Below are experts of layer 4 (counted from 0) of a mixture-of-experts language model. Rows are named router (the router's row for the expert) and show model dimensions 0-127. Each number is 128 + 32 x the weight over its row's rms, rounded and kept within 0 to 255. Numbers have three digits each.
Before each expert's rows: a language model's description of what the expert responds to; "comes before" lists some tokens at least twice as common just after its tokens as in all text. This comes from a sample of Wikipedia text that the model never trained on. Tokens count by the router's weight.

# expert 1
What it handles: Heading and list punctuation. Punctuation ending a heading item or list number, such as colons, periods, closing parentheses and table pipes, as in "1." or "(2022)".
comes before: " ", "-", " The", " \"", "==\n", " be"
router:147125082151094109199155102146138089124127140117094117086108128129104158120103136125108092113119097146155075138103102111116134140120094145126200153057158127155162116102117087145095135089177158169113155121101107160072112119156120143146107172131142126104113071137148101119086156140136117157123113064152067109201109122184151177117118110105105072102148142101083099074106095150152172114078

# expert 15
What it handles: Predicate nouns, participles. Words right after was/were/a, like part, place, number, played, represented, launched, usually followed by of, in or by; also table digits.
comes before: " of", " in", " by", " to", " as", ":"
router:088172122089161104091189058116076147189178177121126064200071013091104081115108110152160133118078123147101135125176146074136087113137122164142129106150178065126162079158122110114123164135145162113162092121113135152179183116149116099108113070159176147116179109147139124121160121144070095132156197172131108152165099171111123100166137159137169068130129113142158123085141165114127128156139

# expert 10
What it handles: Table cell separators. Pipe separators and semicolons between numeric cells in sports statistics and list tables, plus temporal conjunctions like since, until, when.
comes before: " ", " +", " —", " .", " −", " he"
router:145139087122125094161159123145084133118176117110106085071096183126081110156114127111162147126124150116113088123173194141169108111133174123182109152048144122121117160118098093157118131126087149111132132110191098169163096162167105119194151153214168185106122147084123123177079135085059149089141141157113134185123093095155151123124054078155161122119124106174099138076103167106167186079133

# expert 39
What it handles: Preposition of. The preposition of, especially in one of and population of, plus other prepositions and table pipes between numbers in statistics tables.
comes before: " ", " the", " his", " +", " its", " −"
router:141148116091070104178183154149154103181140117131068129110109062156142087080118073138114131089136141091102198152118172128111105129115130128164145172091161198140196062088173163178164171125127151126169132141182110094176117094134117124177110064144170121121194102071136114092130109094092125126133132143134174152101076144097124134141094117148124136116100141134190097064111113148185167097133

# expert 47
What it handles: Commas after noun phrases. Commas closing a sentence-initial noun phrase, plus was, is and include verbs after subjects: The longest home run, ; His brothers include.
comes before: " the", " and", " a", " he", " which", " but"
router:105108114093103106094141115137111082139169109112197111095129070084111142112130133139166114133065093101142188109124163101156064146168097128117138186083092112187243086020109123124164091118165172117162118136171167163154084095123103084118180139129127112150124156135112131166139123215098116134151106160170106106108098147138135100119091129159090085153113114140112112121146138155172113083154

# expert 17
What it handles: Subjects and digits. Sentence-subject nouns and pronouns right after The or a period, plus digits within years and numbers: The two, She, 2012.
comes before: "0", "9", " was", " of", "'s", " is"
router:116130102170167177148145189136134110145054116162136062118182171126071159122101127136148117143115141075151108144169117131062095091108102101137107109106155174157096127115154105130112156095096167172176128126113077105094111118114169194163079128138074204116137127148114146149072134111124142133139126162148154187095139147097111169157166095107182112158116144124094146126122162127111073077125

# expert 31
What it handles: Table cells and results. Cells in sports, election and geography tables, such as scores, percentages, Tied, Advance, coordinate digits, plus lone "=" heading markers.
comes before: " |", " |\n", "5", "6", "7", "4"
router:173097152113164096127131157176147097149146148180172083123084169159116136170155170121118199136150083142093165137114114147148157123146132151101104127170062129071107170169146127148148182105108162141145103108118116077144154160179116101131120157156187106106162107174108160139140058156119129118180165083067075154128112122118164084118102126130178165150063104122169149159120163201100075109151

# expert 59
What it handles: Predicate head nouns. Head nouns and participles after the, was or is in predicates, usually followed by of: the remnants, the consequences, was inducted, was born.
comes before: " of", " in", " by", " to", ":", " for"
router:123196143109138094135149123120164177136240169157123072149117126144106137174110131119132142151155128094108094134229136076137123128101128134147128109204128157175114128139142077088130105151094176113129082145138179130127141123128091076098151051148123158147130085141096102131111091143112107136155232117110153133134138154164137147173140217162176079107143107164121125085167165083164191130105

# expert 42
What it handles: Sentence-opening words. First word of a new sentence or section, e.g. It, According, These, People, Species, often after a period or heading.
comes before: "1", "2", " is", " was", "%", "Note"
router:129126158108103083128099144163142111109151164104112142149124154151096186121171182134132181137123141057171122149123088152120109116130164131182139134153129128165184146138111111116179098137078142080172212140145180121154125132159084154192150166079077203060144138127164162140069082198151151121118106102110158104055134111150111139154134166140136182137113132158081169196123092126137092070123

# expert 54
What it handles: Months, years, surname-like nouns. Month names and time words (March, years, season) and common nouns used as surnames after first names, e.g. Donna Summer.
comes before: " |", ",", " (", "\n", ";", ".\n\n"
router:126094114105077117116047138186085117131119106123132093169112147104113117161139094138090088095108149108135137161138130098163093143188160119125181118083197089093103109174109120147141150110149129117082170066137136112102164134162069110132107111168121115139135117113076104152149122129132149057100125134113127095173166139160140088116163078132189125085155097081169128116168107127155106177131

# expert 13
What it handles: Place commas, institution nouns. Commas after city or state names, organization nouns such as club, FC, University, Squadron, and year digits or blank cells in tables.
comes before: "1", "2", "0", "9", "8", "7"
router:161101135144087117131147156110138088098138163138139123111153084144130079136149102154095170138153138159097170149167132157146100165148149103175218132143177128093110167063144146137099113091112133156189178085121136083130190156151132087160115095166088155066152151135132182146131107129075159136096088124152180128083088113159141116152090098147184087135130156131116140075122154106120144097169

# expert 46
What it handles: Section headings and spacing. Spaces, heading markers (===), and line-break punctuation at section boundaries, especially election headings and notes after tables.
comes before: "1", "2", "The", "==", "|", "==="
router:104061127165104116176105166147102128084157112118163130237096172128114111083143161129144158133149040169112182134087129124144167184118123123209133096162145143109132097055200134087154138098135100150168134120154190125132099125192194063100112083103149113101116174112128119141142090136140130114108136072113144112109128137153105153090134094131174123169036110117128112155076159156137150131159

# expert 61
What it handles: Word-final suffixes. Ending pieces of nouns and names, such as ers, ors, ations, son, ley, er, as in dispens-er and worship-per.
comes before: ",", " and", ".", " in", ".\n\n", " ("
router:138114101064101148145109107111109171119140151131171100139105180160181138159074174099189097143121156132095152105101110111180152089119146154103047101137087106129126129146145121102143097109152116098085133117111142101132113085151127095087150133140103138129128183093115197142118181177140133096118068121055168091088144096146118122107152175133105174128117143170169144147162131160084127182073

# expert 5
What it handles: Sentence-opening connectives. Prepositions and subordinators opening clauses or sentences, often after a line break, especially sports and biography text: Led by, After, While, However.
comes before: " the", " a", " his", " he", " an", " Born"
router:166144117142158137114095149150106148159141104102188210142186135150117111104145143161109145176084139137167184137126175184073073130139156091140125142116122132152136127156089142137107156122114119131112098117126089172093156156137121149158120137081088125109116091110115078145144132091184119116076082176130109180100114143148091118134105065121123140100106135120057138195082085138111138147193

# expert 60
What it handles: Table header labels. Column headers and label words in tables and infoboxes, like Location, Team, General, Club, Candidate, often between pipes.
comes before: " |", " |\n", ";", ":", " (", "\n"
router:083085130105090093100099093107109150102095146197168098143078081154105145125146125095123110084162087121084102158137097144142136178107124180161096146190118151153072104163062108140148161112140166132118140098117109134185135092180075155061109113179121119196126214147083148198103115161122126125159078112154116143152132187159135099160146188121143117076118126142205148148186166144156073179155

# expert 62
What it handles: Item starts after punctuation. First word or number after a colon, comma, semicolon or dash in lists and tables, like In, On, A, member, spaces before numbers.
comes before: "1", "2", "0", "|", "3", "4"
router:123110105108170112077150219163157073138087116136140140123093096112101118175138139120067120202157133115172109143146153129153140126083149099154185116154141153062126117086123094154158118136142157109132144108197121164165132160130114156136152099111094127119092145130180139098077098087117123102171086124116169130074121087150109120102213074153213133140142109127105136166150098068122125165159

# expert 36
What it handles: Prepositions and location nouns. Prepositions like in, at, on, near, and place nouns after "the" such as part, centre, west, island, held.
comes before: " of", " the", "9", " by", ".\n\n", " was"
router:146157114135150119174190177108135091137148122130091079136137084160124120120183112165143168142132183173102148107143133092119154146144143120104143112165147151145136162135166115137137171091144135176168068166137155064102169140133109177092122102176111109122159126166141127094143125069134088102197150183138090145110130177118159141100125142154163025130095145127152092079063108116118158113133

# expert 32
What it handles: Numbers, units in tables. Digits and units in tables and statistics, such as million, kg, %, lap, table row ends, and the ip in receipts.
comes before: "|", " |", " |\n", ")", " m", ")\n"
router:173160147160168143145104078124085147113085128081112121115107053168098109136123132148163085108143162147089141126117133088148135158104146122132176121095173094108105127147087095165089112111150135105088112111134072101141130084102166116129131109149131077136126097074116115098067169125077098143101120157120109067107192181137131117087146118090126164112123117104146134134119098141163162137106

# expert 4
What it handles: Spatial/positional nouns. Nouns of position or rank such as back, head, front, center, top, lead, base and point, often followed by of.
comes before: " of", ",", " to", " and", " in", " for"
router:078070125125108079087132141153132142149139142111125138167103093140157131186064108141133128158135141146125172079134105037143085148119148056116066077185155099114164164129143124073085089108162186166154105094106112160188145188118117077045137080095130110172202164158162125151121138181171090093128142084182112128118140125159148124104108128132115144131083151154136155121162126138141090185117

# expert 41
What it handles: Quotes and table punctuation. Quotation marks, parentheses, percent signs, slashes, spaces and digits in headings, nicknames and tables: Frank "Jelly", == Literature ==, %.
comes before: " |", "==\n", "1", "2", " ==\n", "==\n\n"
router:130111150086108099093120136137123083142122179157113158182104121131091166161113148090146154179120084109131126134131155134156182162156073167125151108092075178115098053200125102103119130092103174094082102099101093111118089170087123158111138154097117153103118148140109094093098124161160098150084050084167113167134119130133142155133114175142086085139133126067114140101181156113094134083123

# expert 63
What it handles: Line and sentence ends. Full stops, line breaks and section heading markers ending sentences, list items, table rows and == headings ==.
comes before: "-", " The", "==", "|", "The", "==="
router:133102182160152136217134115129168132104171149140112165136137129104167130111119104118097122143149096095172147157132111155187113173147165168152143153089142146174131127150074102096112130097176120123197149162137178182114103137144114151133124079072100180207104136110128161122142140130104141115161133099098143122080110232155109133181119165117083127109182106129139111120171093109114087068119

# expert 30
What it handles: Auxiliary and main verbs. Finite verbs right after a subject in narrative prose, especially was, had, would, has, could, were, as in "the verdict was upheld".
comes before: " the", " a", " to", " that", " been", " not"
router:120127098167134165106106121169114088111104134151166093119119141064145173071189166183100128142126076098132124104201130170131128094109085116113116066123124068156137086132189155175074175153167126142115162157144113177080118154089124149152136174096108139138119130166150088078072175127142124151117110121149128167154156112115139145087147149161126128087147090130117091160139134123122133182110